config.yaml
n_layer: 9
n_experts: 24
seq_len: 1024
Below are experts of layer 6 (counted from 0) of a mixture-of-experts language model. Rows are named gate (a neuron's input weights, with its number), up (a neuron's input weights, with its number) and show model dimensions 240-287. Each number is 128 + 24 x the weight over its row's rms, rounded and kept within 0 to 255. Numbers have three digits each.
Before each expert's rows: a language model's description of what the expert responds to; "gets" lists some tokens that make up at least twice as much of what it gets as of all text. This comes from a sample of Wikipedia text that the model never trained on. Tokens count by the router's weight.

# expert 19
Pipe separators and spaces between numbers in sports tables, plus endings of Slavic and foreign surnames such as -ić, -ović, -ov.
gets: " | ", " ", ".", "–", "; ", "| "
gate0:133104131170107119165168172131094085110137159138108138158116105081164154126147145112106130121164150126149152144117128143121135095082101093045122
up0:077173091126147148165133148121069077108138185103107123076126128064117141104116154190143120093115190138140125127120159131124157153150110130147115
gate1:101110066119127151131126126126123155116099169095164148097103126082130177133110118129117120110075142145114110143103173158111129135117110129145131
up1:118139130108133098115096089136110149113117143179157058133144131125117160106109108107185124166157138105181157149145168139202102194132156128143151
gate2:092146140126163119121105090094155082161068123096125112113074137123143133125143157176106150146131123087114111143169144122168121151133100125099157
up2:131128150164174164111192121123091114076155136134122160135156106149134129145126181150103129138117094128127132086139126153118150120134125136187070
gate3:128111093177131142159107142153106122127117115127110135130115104126133132149128156124123124085108136126132098110175111126141152118100117177141127
up3:091119127118187117137151123148176121151116149063143107112140083147117143150130174129134151104158121086150135135126123124111127117161127097134138
gate4:092193111130121163142121129075117139088145178119154139128127127129135090123116156187137128102096138159140141137157118133098129115068124080101130
up4:117117136113089121131094140162111144132094121125174136114128130129161158118129129129196137107124182121138127133132124117117145130119153119115144
gate5:168118139085148104109126117111101163114145149135170111173145097128129071160128123166078107120150132145098150126140216105124135128128150137168137
up5:129120085179123127127127141144116128144169081148102139114089189125122131151107087116126115113118104114129117160101130179098134153099096114136114
gate6:123125121130178064103107080129144140129148121127143126143145125143116148132135139154157114132118192148132141076133131129108136117076154183116124
up6:128124132114176127144154104120111130116089120133160145137124139166139112090145144147109151108126102126151166186084140106116096101141123118087138
gate7:122166137140137130154107124160132146127079174143136161171143146112160127167116149119162154141107133123141129125141100123172154091082131131163132
up7:132095138115122130106158139150112126143173130099094144109127101124146119124115176140099123130128135087122182135108148103157137165091113141092161
gate8:086132128099093130145077100127140169129149146105144122141132148115131116132119098108168090125180128121126119114135168105167174133101124136150112
up8:063142161165124130078130115110162158129117125171149095145105137133159146151108124105115127125148140108157137127149123119190098142132109194138126
gate9:123110155101146112171109102097127118160156074076119106119142118136075111109147118124137162128149152174116081125126150125110129102132145121098119
up9:157138129134140151108117116127155146074157166085124116145128130123138131140162122117141110128139148158135143111153158135132122125128141129067127
gate10:131107127083128123152121102121153119187112115138092115097132145112150110121140138119138158111094111133129159123130124065125096121113141137100097
up10:123091111147126159126168093138119133150127118139167102138122094108153136132114143127123105165190161129115083122134172078124098129143103174153157
gate11:148159152118123156143129113190122155128120144099117148111121175183145145137130146147137122102112112150132122111134138099084088129161130113111111
up11:071110134154110100104156127108055135079114152131144136124117104148120169161152140136152131105131110139118137155130081138126135145096139121119129
gate12:146137132108129140100054127136104111095169130129157125133145124092171112128123143119103111172120111105150145127119157180131093155179107132082135
up12:123116142141112082129102139103104130178122139105198118122120144123112118080141134076123146130184118126136156104119126131119134104087118121126091
gate13:131110154101182082112144156134150140133152137142095169150134127130138125151108133101113130119157129153142119134102129093132135126102127134153103
up13:129173111156163116116078143109167122125167114131130137092138114160114172129122125083138134062102106064130140182100173104146123141109160141157143
gate14:113142131138134165184082112124123144105127102123190122137186154137129155106120117140141088134111129144093141181109107079127114121061119099115127
up14:135145123093135195112143119088097116120139099160128114147137143108148113073150119162143115124121107144122112140148157116118126128123110138156132
gate15:096114110109151167114153143132119216109139176138106158141147077155129097171114137116133162158121164172132143122146105155154116124126096122151094
up15:131134113154139160170168152099092184153151131140127125115119163094166096142128120138131196137138138130130126113130126108156117165165128075107130
gate16:129113143130169143170135129114150121146129133091138121130132128149154139131134150143132161163111130092096093122160081117132132140132135161127145
up16:088072145138124152135136125094151099138111117084169066162155125133181107109123115136128161109129128096147110146136128128163140127045155116079130
gate17:177134115088086182112108094128138167150119123115167114115067140106160148109167120148132135127125105139123116086142124121087140138092125131113122
up17:154110138123108100117121096139159134104133134140161109126147152130125121129121119160128143122150112120176149142125088145084120136145131125097154
gate18:137108135111131099092090140154141118134140159129131102107121164149126148192106134137087108118117162132120114118125167060133089138137127122124080
up18:158103117138139184089138113125144105099142138142109100170133122116101120114111129152149132128132138116121107150123117125132156154137111178152119
gate19:155155172148165144108128126134134142143066130160133096130116151170126088161144121100162122081139139122113138098172137151125109125116127115130153
up19:132139127129150130092089099111146126106148110114117144131108134131105068133146116122126076135129100121118097136102186093176129122115127104137117
gate20:150117192160079113120131123124175141117119100119120142126158102097185098194132099166115142109129089132123175138119116156152104156111125164078095
up20:123129083143129156106133194133142084183131145121129106140136130125117172161109142118070105105081193123127109139118097117118149113111113049119148
gate21:095102113130102106126087127164077155130113096118139130117127134130155165127131113134115151133138105145140146129111123118115143108107138124148132
up21:097112140130181101163127106068085106118144120146108118126080176160119097137080151134115132126125052126106161147078085080159139145185103113137155
gate22:130142118121147132128161144129135165107110129093157110121149113132153126142137192130155199178137149134124107115146139106116106144153127134108133
up22:139126150151128139124124096137146112137136132127143098097122136153158149112160108150122124111129139181121101135105193122170127146146120129120123
gate23:126131093127119117121131142132119087134114123114128105129159141132093122143141113142123128147167140108099137128178126136142134094113118119111142
up23:107141132143097126127128124136143124131122143094143131112119114141104140104132134141115129147140134116138167121092131144084104122143164129096217
gate24:121136147104155126131122125129121131125090122127166134118136136095180116125161086141130173131175120151124114134129136133122072127120078082182130
up24:138169141141086084136104063165138105129139145112096108123162097155112130131065097147123131122095105123123104115129129162096112118124128125181128
gate25:129144121103157138142142146117134143125046135114133113178154183132136130133129136120161145111134108120134112158126137077168091147128140163123110
up25:120138124127169126127134123130136128154130123075167132151141126124121106115120129109163132119133073125148111130117158134103155122127167150135116
gate26:129110140113147152124156152147128129143159110092129131133154148123112075135155131113117118138135121102118132154095137145104145107130101144113130
up26:118108114174130129140112166097132088128131125096125118109133076160103146099190129140096126140080113143120101125134087138073141169103150147128124
gate27:144076144166114127115119199159157142141131128125143175158104133124138138168080121113114115056095151177170108076147135115108102134145092120114142
up27:144086127156081153140086091121131169088103104118121186105128106109122154151158098152139070130189123109114141132146130104129146133144112136127141
gate28:166108108112114115111114075127152147144093095139126106122128115171128129109124166120119092157107105133122142097126120092119142119129096155114132
up28:175131097164150167133135144158126100087152164099166121140142109120206121131109109130142105142104135126110109120147136131123164148158127148106127
gate29:153118119141127160147144131130174158135092123117109161147132161133138176100126104112152096129114146137154131130104157152123127162131129130158117
up29:131123127137142110137155149176091125148145151151131082130077156148168140126136160118154144131127110112110146104133119108147107128108103140076118
gate30:074126138131106134104124094145129152116189111094145115163133117117153098101151087132103136121165182140123113127133123106168151122102118131164153
up30:141107129124129122137161137144133139100090151143124103111141148122088138066164145117161125116105124133129121131099125148125117077145098115143156
gate31:134134128126142151125082140137135147091124110156124125146092094148094172101119163179141155096124146142127125119093121132139152082123121120117117
up31:100143150102095130135096099121184132116064129129131147062127142113130129150117141150120152143172106122120149184125100187124129117127122145124144
gate32:134147186119129104075131110120162120120105134139106131123129084126128107122128130120132117118120117158127112124121123116180136129114118159190140
up32:143059124123089138145117145162145098128181172131145135143136125084129153078133138126135141136138136129118134127126125117131101131133097125147160
gate33:183109125108125126073127080115111124149103130133162160123151136124133164089164129112135124107128162114138162134123180116145128145105131128109120
up33:134094114124184103142154117109107107095137182137096120175128146159121102140159122121096126141141115148129131119138087116157142165113126125137121
gate34:160138134094090106146127142116118120137083111129135116127126134117121170158122159137131109124136124108128138107190129097117179074105126141127104
up34:125091146125147119127119134111068198133163176108108144080110151159144090088170112128169157153141107130138130111128092133106127115093108121142147
gate35:150113105115122094120122136135122118145139103075126146129114150124135134145150137131117091144134102161146133098127126108134091131159133106148114
up35:167181118156164197120169137126143161142105126128123137136072129130120128192136133103143135122188139159123117135129122140102127126136174122125146
gate36:164095162094128126146130124191094114155112109091118128120145150157113136128132125154119146153164145094163143110123113150132164117112132184149155
up36:116121166111129158112158126127144103122101125161121098139122122149112161110080115108145185144166128151106140109125121140124118132104114117157106
gate37:130122183146183175137126136108145146077130092158145130152168120140160140091140133135170090145103107099141133149118121137123143131123142087082113
up37:154144142147076135155126112109135125146146149123168105124156144126116138132150128165093126110122115106081125097166088128107100147091171154129164
gate38:147080141142178134092131134146118149123177142124128128161153154154195120113152120094158121147115128134131088107097136061154126131136141142079140
up38:088129121117105162127168119127129121145116073114122111116125127099129101161117089115086093096129129127112153147151126154106143119103094109157165
gate39:132147160089140118166139122148131149149151107153115172128121115116139111125128129151133123156129100098098146139096099129121143162107116098124118
up39:139154117083136123136115130139143125107131127145154141132118129130093143146127117120120098141140120127111142127107107125157131093115120094164100
gate40:104115096122107115119090129106110095116087102099122108094173125155130125120135184131148124072123164058114172132103172108131148139125118089145115
up40:123146137177104122152158121135094114134086100161156112139139132126134143129126067132099149107142146099115136127128147168126064095105148142138144
gate41:143162126120109098129128127136098157146143139106094142118129123021168122138115113118123100114137120146092103092127162119117138129144092085114108
up41:093168103118105144104100141119163142144117134132114111141133145126136119132130089171139110120131114154189120135121135116125126070096111147127115
gate42:161129155150161127088177094099139136109094135093182121133134129111131124128109102153142125137185126074130135111155149076138100160140128118099122
up42:130128126116117125113136097114113126147120139111135109125165125130160076124162162122115123169148142089134141117177101068116138131076122073104088
gate43:122131106130117124131132106126134135114124138137164095142112169108122146137146072128146119135198123133112138138110130122141162121141172125131148
up43:131116148111121113142097115134126141127136117106145130130108115122167099125148139113132137149128122116139167101120127078146157096101137127147109
gate44:098124175091122133136128082122120128123125159121108086169151087133149159141110147103147142120090117139149117137134119147120101117128133085092136
up44:177153134114112142135102120146099145103147148120084169120153103098161141109122118105125126103151161119149121177130140166108190132116117116108137
gate45:116123140114128159124113115099128121143155134143129074131156119093154105157105120170142098085125135126146133060138123148137173170089109129088120
up45:087135113099099121167130117143127127102107107106150082152175108132128152146129138134124121120127106133200135097118133095147160172067148167171117
gate46:103165122102193093139151162121128129130125120139177103099170141175130139179106158129156132147108140163049122142143150124150116152157140152134108
up46:155140142097126108124120135101096227135154106154106124105105101147114128132134104113171128127125112077127130118104132109096130117135117110123120
gate47:140116145137123162141145116141111130133086105125112076154097149093086141092128160125160136096136150121094178117133118086117102116130128127128119
up47:119125071127129132153112165136090117146135141142176133131128157156165046127110111137136175130127110139169114138104155187153135157133137117108123
gate48:141148112128141126155140161145165078119172110140128123126077100130128162131126156109115097132132156133125136125125112110114116141139101131153139
up48:126124082122086144175137136128157111173109151160130119123118123097139179127083090127138064085112140154126132159119133139147134137130108128145127
gate49:127143168132126078140127160182108116123133131127122123175139133080126107184112106115117140096102092112147140142086128058100073124092119169102158
up49:138135096122192087175126131115132128125094171117109152132135164096123101149139111130134145157156110131169109113128165148155157130156133150132106
gate50:144133100119112077147128112133117186175094097083117108193141112132142166133122159128152155112155108109157147175134143130133126128129176145149139
up50:147133119134141162110120131163119104068079149116149126124167104175097184128133102128145152126127114102171118114129131123106160103148142162118110
gate51:128090104127097122077140086125128128119105120109187111153143131131142080157090118131152113136143129100138128137149153082123111121068108134090131
up51:145156136097158111137116168145142118125110137128122125106168118137158135113158107132134134136130132100173164105151110137131143119093150108139108
gate52:123161154102128126124110148089125129128133093088155109121160119128141098104104077145116109122153128099151164151134134124112079162156141081130136
up52:125152122080119128114125146138184156127141103132152141095139092142105107097158111131142176166109135118168158092100136145098124154137150154101105
gate53:126139138106128127165113147162131152093112149140104107181121048150127129165123083168154085109125143132127135178126145107143096192161144158128140
up53:112114169138121141081096126112114115127145121074133136132155134101124132155191124158074119138133129107143129158123121172171133123134106097151087
gate54:158102172131143117128112088149134145137127116176129127198136126151175113162160147115129112146112123128128081121134135136122120144138157161171092
up54:132171151163132116143129140124125088189118112131150116134129206157110098114131102135155131095127128148096127141085133114121120129155130115126144
gate55:135151139133112123160105162152167120172122127146138142131154142162152117136079136198145156117121084154081141122165102133124151139153091150139171
up55:114123153077125143090139123167157104134132136116115119110120094121129103155163134123123129147125109140099110175127154135108113147148162106103103
gate56:129171150109124137125115140127124093118138150132092113119136117144145147132117107144113113147129107117111141173120132182133127100092099149151115
up56:094172139133128127146111125122148081133157133158135148131131162101128103119142073120163167101112119120130126151164124136198141151118139099093124
gate57:167129162142143146179136143132115121140137125140111129128135104131158153106086100098121138128107147128135105138146106131099131134129109122127125
up57:116137156071094146095134113054108120131136103089096120112140119152126124141139132140061148132152120132126142126132168160156141141151068164127145
gate58:130188133149137130140107150139088135107064129127134135185133098153142130104135127161130159146134121097122091124101197129150114144133099064082141
up58:134128120139158175080111171096167172135137113079169158118110138109166128127120133154108087110147079132133091119121138135159142126131101134178109
gate59:109097114147140133129146134088122092141127129098126141124117098136099118130127113139119102140127122164127115142128096107132177093091133145187131
up59:116122142127117135130104149171111118103103134143157151152130160133117177114120122136088112140136135185144106109155122133092153127135148125072119
gate60:134183102102162136124140149096130113131111096149170106134109145109172171155110076122106115145168113138080123119133105127135061101127131142121132
up60:132118129094140170146113132113091132140128114116136108138148123118136112141108083137108148114158114081127159127127158102128100149092087159120110
gate61:173148121120118130147094116130128133132164123154135111121142106111129132149108098119127130140112147120126134131126126140120129167109147149129100
up61:128140110096126124172153170161143161100118121144139134134126175124108103114104175152159133153148132123134128146099146101144109052107142156131157
gate62:151115123078112127145132133131151134129123132118129146121139151126118137128083107151144134051151122121139102110147104107119114128114113162121155
up62:102110136119184139123145079134105141089104092152161110128097053162158127108130156148150129126124120140085166119157151105156111129134135127104085
gate63:124140133123128169114132132099092075162111092124120126144131130084106179128125167107138117103124109104158131127110139113101124140133129161114073
up63:133126124161155138118145118132144133119127115149120168120116118160126107129163095060103159160108158126101148155109108128148143120100069164156113
gate64:169126154128131095151143113148128137102120097140104135117132137132119138125117074136106119156103115152098144118102114142095089182086128102132102
up64:109140146172146131127126103134152140123141167128126105189137167145082130122125113113120162071147121149126123149116130151116106185135147125125144
gate65:123132176161127092139064136145131099095156129122143109150111124075102116172137152090123166112127101106110156182121141152120134081132104124130141
up65:127075133122111122145126129132106130189139143121096101121117095127132113127143158099144168115127155117177147129099180154130095124143148113136130
gate66:125131098152113131148123135125169129128116151159129132129098115127102127140154115119132128121162103126112120087165160130127140131131098147102132
up66:144129105104099116108121114095115137138115083124116139132135117152140160104112178127168111129121105147147156091111145089150153104151115151137102
gate67:149122110079123070116116103177118121198117114159111128110122148130111160136079089140130092179124115100115133126163153155122172130135103136101106
up67:085098151149100137181126127125149101104119126126158135141173135142139134132143161125125115117128072107123134156118066124143142106105162173143106
gate68:118113087135113122099122116118125128155118128084160092124132099123140108133087160141123118107121150117082079150155138103153104071087096119131141
up68:139137150139133087142122142128165116115146169106126121152121180157124136124119123134105129168105108145136128118146085129117072152209094170179146
gate69:131103115084128164090121155131127126127129110123127093121124102167114124101126106119141157156150133113120157135103157103164093133092108182145115
up69:171131146113150134119131108130125131176093119104141142149143114134147152144089130113105118141081128180121098123158123125121095132143124109119180
gate70:120143061114120121135122098099110135128136118107112144135100134116165172154149165121121152118159149140133127128139149162142152133138159110157128
up70:075177120150141124104133134122201123117135138113127118123131149102139117121127134113091136145107121140111127137098119130107135106145135122090113
gate71:117071119121144107137116117176123129157157108120135134133092112084128102130106093130132143115130199133138103138152126137145106121111081111131153
up71:143109128161173154118114127111085105129080107169133076121196119130164132132156137137123121074122122129071119132143118140124152128148089123163110
gate72:113153102124164130108109103159106133108071121132105114144124124190115127114104144132127106121121138151099111109120120113145131169128109129103155
up72:134144132121088134115117085113131102131138171092106115142134160149108121135144068136129132126077121141136084111113159184147126099086143128121103
gate73:152115137166138143139114104084119179159123117165118156184124088091080117150137151130127131129108124114153137130128139126148125076121159097132141
up73:150145138093092150113121130139140172111117088151140156121075118167132115117119119171132133131174112124119143142120104139119113163126143120145124
gate74:103167127183124137183169115115155108144092111121128136163152126098150148159136147181092123112120083184142190186139129164124124085122140094157151
up74:140100131083147075156121174126191123121142146140143157123127146136128127116132131128189137091175154124114136129079147112102095198138155138135163
gate75:126172102130128161155139087105145141099101119134113118149122126151126147145080141154124063112132123172099118121113168105086127159175124164123081
up75:178141132114080140147131111139134142088135137115152112113129131090124100133132107113152124119145128130138084124131124133107129132107118159122149
gate76:093132147117142150120126112127172140142147137114133181136161124154119130084141125106116120115127186149154119124147129120114097124113118137119120
up76:108125118128149092125120171138107127148144165098124089130123116186132144124093125121123127116124134134142112113147064123122140126129117116161104
gate77:088129120118139151129139104159102108101107118146112108157106097091151149180126126082112082150108152159121109167126124082146152112134142130158100
up77:097126136142147136120153115119130102031104127111066187125080134125113132105084114132129091113146146165091161132129160158113182110102159135150114
gate78:139118113109089119123136150150124131097115094120127115093117131115159110127116113124108097118128127125158131134131143166080126096136111131146119
up78:086134095076114103164154122152142125130072109103147152123152135114188105098127138109183133140114127160065128127160132138118166129103143144144127
gate79:121064136117122145120154132130139133143134133161136127125120116129163113126167149147120138155080142146132133132153108112090119102115071167134146
up79:128138154109104126111147154152126146123135103146169137124103155127143138139073083114124048089088090182124091172139125138158113137125146131141136
gate80:164069131112132134146133124136097127088088116113090183140106155113129127143113133156129144131154129131117152130117133123080115128068124126123109
up80:152140141098136101141125144139062139117113121089126128140111193131144123106115120118132129115124161118111112117150118102084140133082121151123139
gate81:105166116099179125114134127129138111108122125124105102135122126141154133107161076133129132150148143135106159131130161105107101122128097161149112
up81:121140122153096121147106122109153131131133153134143090105181159084134101151161068170174154110119097126134119166160127120118145182105095146132132
gate82:070143101139143140135087134148062140076107106111142130140144161087127130137118177119136116145131143202144107140120129145147125099123158134143159
up82:100120133118122133176122144125117132098139120130132131156121143115171128139117112134138124076146102135127169104164103123128131112109147115123139
gate83:137125139107105097137103124141096138166134120109158141151123157134044177098123147141129140104090149104128194103133126086107099092099139107155118
up83:163115146112108177139132134133139128117185108122128165158105123134109121139092123151124127144180134130145154162120112145157141133158124127125064
gate84:157053137104101107143126175151128120122141117049126168128132124128084133124135140130120130141190112143097150144119184099116121135136117113113127
up84:143124107148157097118119152096098126160111165121146114155112158142075175164161133166132144119115126129121131131133181139121098111114094138128118
gate85:094115133105149099117133168144101145121097129099127119128105168077152115124117109144127098130115114147187171098168116139136138118079138122134142
up85:143097119113106079134141118105136200204138123168114137121145119115133156093172133131171165140143145132132129173131135124138108127104089125109098
gate86:116116136135102108125131108105140135124132136122100130139118141121138122127123104103160135112158138137141198092189116132107149129120114123142106
up86:093161119129115109076123099121131126121107138132142134127142135087146151125115044087118141151139149147117095117100149112107100090119117108115162
gate87:138159139122154117130148128128128119118185183135122118109093148128131174115130129137081122096105136111126097102130118125126159166122121129131067
up87:137158125152118099128128102177132103140078121132119150184119219140119103144129077128154135130153064124157135141172124123165127146099113167075122
gate88:136130150141102129135134072140111117175138133107111118150147125100167100133123089100087137120143145163129147141123133114123161132038140107120085
up88:112105158140115110126109139165160085160108137115150124096127116114089094111128135196128178126131153151160130123126120072136142170093130136124147
gate89:112106148122119125103110126137133132163127131139131112112109169064125101119125150137164074127132166153139089128124096141136122160116144166167169
up89:156121141163126112132128151125144066134141128162127125112077127108125150135155111126102143174106132160124121077109136154116093080122104150130113
gate90:139148137104145133139103091163182133097112130128136125124150118128120122162119119118151109145116151131087132146119122134078126121087128117132121
up90:116115149172090125138141130095134153107125102125124158102084094124141170128166159131133143151179128116138105109103099108101121137093119097154123
gate91:088153121171123114074171136163138123184141115126135131153155154148144116128093167117110113135126110119165077174064128126152165126191110173120120
up91:179141139095086131155166150129093144125135101113130158096142143126140129132060096111158127116115088110141090112130138137134125137093119132165153
gate92:136139126119104143117129130137061124100107108155126078150127130109156121104122112159117117109096109139123133118158132152138175136109145152110100
up92:143134145105145152076155153152160152122117098169138102151107129110138117161122108138103124091134138149139149127129091122112160143119076162125117
gate93:163076172091112087138096074145107134155145095083138085140088110135109150132129123091116148123123116126069134089138126094111070111133112147167140
up93:132120141101090163118120151127131128105105141175131098161151130134118101157110110121145143135120112139183186079145129117183098110135109135133161
gate94:098114129127135136164186135099127100133167128125144148146108125128172121130140171126147132127104137125128168134134135134113144144122117126122122
up94:124122157153159125122111103110135122133137085139068125134137119111186130148103132149113123120060127109134100081113068126163105140144142170117169
gate95:102131133127153143129161128130117079100104095102132114109132140108137121174064103168134106138106130128126096125122109113083126136114107123116091
up95:124102083123119126154129153113136120182134152122122163175119063104136100120126162111129121109172132094183145131089125119152132127128128131126187
gate96:148120137192129142143140129148149174153130103148109093142127092140116118173125123149103135137104204134137160119105147104106176051129131130095180
up96:129136165122131163128077090116118149119131131154163134168124118106125130155130088129116118137148111148125097146152158128182130112104158137137129
gate97:137120161127163102163091093104150156100136115106135113149145128108123140115141118117123123128088159137125132129138139098129148121179125148169148
up97:121107128135138136168101145137150125096157129143111158123179125127142101123161119127107088136134132157108105146123121123091138098186112127148103
gate98:123124084135067113118137120140128132126115118123132075135128149059128168131137146146127133133121185116076118142095128115214136122142127129115129
up98:165119159132175227110113109114154145156137129124141136141084150127121137133163104134210136128138102128140118106129093112133111133128125153140120
gate99:126123127130152096133088127108118112114098110132126079125092119140162148163080142130134088120155120130065120115094135184136121129150117134137131
up99:113147100164122082145126120117142104125129116143164124109130128118118141120091102143135173115127093161128139101097094123133132133129113129090103
gate100:111132133133128154130144118174164109115140137135129166131147161137139120141123176124110114131120116163127125153127132130108101146123126131119082
up100:115120125106141121110124139136142156135117111135144135216136125153152124108131100154111111128121112129120147113201135114101105117080081122127112
gate101:134172126108193117131140126125134116124132131146117129142120132082122157119138106141102112104105142077127134088165121085105121191123122123132139
up101:132160149119130117130115157141148096144135140163131140140141115095134125107086096104130120117128167059131120155161119091130134120149108127135119
gate102:110118089157130116117106137135163136128133157113131128143100140125135138109130166148128142153131111138128152150105114124160129108121148080124150
up102:112126147126136118155129118098090078144115177119094150169162121136162146148080071185121152128148128109091144128126132124133088125092121161129109
gate103:120143119090117128132141133118130128121135085137196098101139088151139104098109132112112147122145111131133132114141104107121176140096101169159103
up103:171109135150085120162134114144186078148127124162150085137165131123110064150122080114124136106127150112109125132120123095130127092126130122119108
gate104:130131119122128133126111114140128142100121112094141053104133115102128121162141151132105103120107088127111187125129133144113115150113112132109155
up104:133154128112128139120138155189128157104109102108103056087096144162138097130126117140122138148106097098072093131121121143106130098130133114110139
gate105:147157113156126136080129105084077133141125185128133150128122137110141126132068117142137140144129133133115130162128140103082148103118117139111094
up105:112127151100115138134088111105127140145136150136151162123127124147118126138110144101111114171119110156118111147114126132115195093111134117162145
gate106:123118131104127143131109148116143121101100150148141136126144170164100161136140145150134108125153142117146097106132122132122113122130178142149139
up106:110091150105101121125120169124106113096154120151123110090121174141132153119129058136136114108132128118167139129124118105132138123117135136115142
gate107:149147120128123157151124147130128141161102158122159170108129166148123107143130131136122127118095156127116128124134105120117128111117095110114111
up107:142137114114122126128127148152133128118116128125115187078105093134119127097113110169149117126132172148126095137105151096074137167095124101132169
gate108:129116125140140134135146133115127115100137118143153123152074178100079101102136136143141104127129150115133103127161106143106133141100086134118181
up108:145120108129121118148161106136193133129109137148131140113147078101066129132193151112131117141115116099142121131131150124164128103174197105104095
gate109:144129077092102121134093169110141122168158115088149108136145127140129076143164126123176137139141141111101098126122131107130120111127185121160074
up109:098171148090159133129128129163155116090154109170098150130101152119116160162130137119143114157120128141118143143119155160120126128152121129100125
gate110:139127119133164131139130180114107105115142128118159119160087135105148146129107092153127147097128123157128131120128144144123065157121139116108105
up110:116123128164099126120137133140156068115166155130150090168156102143121136161160166095148133050100105155129112110122124124128152080110153125136143
gate111:129105137081121175128143103107143147126130102129149120126124133129058144151114103128126120114132132134111122101130128111138158193140150146123123
up111:144100148140091135130102121142117141162121142126086152122156083123152057147118108145142106139127136112138148156085142124143146127142126127119101
gate112:127082061152108181124140121103138074117103123115140102130152133150126182136116130082134138116130146145123144108123090106100128125152117120156134
up112:136125124185123110120139168168131125141130150150112101097130106206187139131162146117112139103126146163130147113128099151135094134145118112102126
gate113:129154154106128147151136168140118100164128161126131128093178153167129121116091098138114136121182141120139177132061135112117115126137139107117112
up113:105124126139118134140103121117129146114118055109123118111146124107159094132123114103159102129130090130087135132144164140087177144089152110132137
gate114:126140133118129151071118144135102182100143120126132081138135160148158169116111066127160110137130128116152121122164183127134120138118090105128084
up114:149115090130118117121157117125119145121123095084155072083110101154132131113144146157152176148125111154098128115127130142108104131143102119074110
gate115:136101150177161158126150147093140120129115136088166120152096092135129086112077137218118143135128133137138148138168155146167118140120187110132125
up115:118139158122140156110099132109126142135130169164122128147139133132138155134119097092160155159141123131094145105143103103133127132156123150179137
gate116:104111127134134162133096088093123113114130160096128096143142130088081169131116088120114136130109135112093121118167135114129183083163128119132092
up116:118150162106113125118095167148143088119115134144123068129132133120137131117138117133120126103135137094175142107125137118141147129152133103115136
gate117:133101123107117131143127094120133130134135105130118126121127126090146128117128120140139114122111109124124159114129191123117132117135123139135167
up117:144122101089159083122109124124148115137164111111133150067124136139095116130141195154109108160093120136118131141111137146109104133169133118113069
gate118:141083156155084142141153125138136101133125126148152087140102130135137065126140157134151128149113129122109133122166093092146139129154171129159162
up118:068087136154128115178152161125119092168124147128135107134153161088146120116154095115128119122115151120134100110128128116147143094149074165078150
gate119:091125166125169120147151152152116061122125125124165142127133115148132107144112153119103130147125142099193138152128139122152120147164131147156142
up119:163144109171129139137126160176124140126181113121148136140127127068116144123129083111126128126191100118150132143151112173101121178118132135104118
gate120:105137099131090147109125152116131113092128109163099102159190105096132129124096127122171129182160115108126120077116122088116150136179129140134104
up120:131129134145110118119111130163128092136125126151125171210113107140111152066127124131186129089128140101140116105131116136126112094130160191133148
gate121:130144127141108141135114126144118100124144094118098127165127135116118158123137116181138097107143118159174102150134144156124107123077121116081085
up121:120099102122102129149135122127126071083116131129124151149142123124122122164121138147127117122108133120091072117112170078111116116127152163158073
gate122:137145099137142151139135110106142119118116126088126125118103148099119155112143125156127140107109162110130138130085129167129122096119127136092134
up122:161128139107083078136120139113158173149161118114125105166112179118121155097127113171126142168161119091108131105163118120111137157084087149156127
gate123:134109142126111120152145137173128155132112107123118176136145124136118173110143148125125147122133154120069107195137111141107168127127111155147134
up123:128127092110072117129150084116113130163155091130140104104100071086131138122135116132103160126111115125147124121132123179119125094156123135122134
gate124:116131120148138133106092152129078135139137170115141122105153119130136127145122148185109115132133126132109132170128131103133110127091126103138126
up124:135112118122077114137116124146173075091162197139137074132131142103093119108144120099164104113128069106150148107095115096111183089097092135127104
gate125:122162106147113149137072139133125091103112142137148114110158151124096154169097146123114095133109106121143112112108137115145108150078145115110148
up125:140167138142121110122087127147147135143122125114088118125172132131140088133117075153124133120137123132133168119117119131160135076125108134106189
gate126:108130148143127132141115126139139091120117143139150127109113141170139115137170144094130125119077114158113116135151092115120081125098168125103121
up126:080184108142127121153163134126051147147127106140093140125134169126120131084124123155114129136084114134139178110139120116057117191129131133120142
gate127:128103132124129082156115135141113090172142129102143120158097122124141120149138125138113186156154136149101148145090187125126113145145157097105128
up127:149146139154173123129129144141079133068127132127105105097129144128167098115151076128107127136158147129154101104160123140098176064144119138146161
gate128:165112103099112149111176116128105119126126136169123123134138155121165144114158084114125140064128159105120141138127114124150140149118092148124124
up128:132130118136128127142165126151148112176154119120183121156126159140123123126087146151168144120106118151152063163115123137108125149115118098119113
gate129:125074115157164106141190111115139078129105128126162137197155144153143117157095138101189086168130140125136142139119082112128142100133125130125144
up129:154142146137134134127132143160150132133137122085122128115114135135126126099187112128151090127116161128135090094127109162172141138108173101125110
gate130:160154145137177150154140144147186126130128146130146091166089117140135110139103141119102130136107120132147167206125174091132147113126145139130104
up130:121162115121131128094104130148160132110117067141188077076086120114123146138103134130128104132129117143124164120168131181125125128140114158135129
gate131:090134174167149112091153142128087124177117170143130103136116125140120139121096135129132140138144103127096095101116157172147125107168062055141131
up131:130137138121139120111154130134128099115107175144158122132136147136127120133152140125113099137097136104147164100099089097144103141163126139064138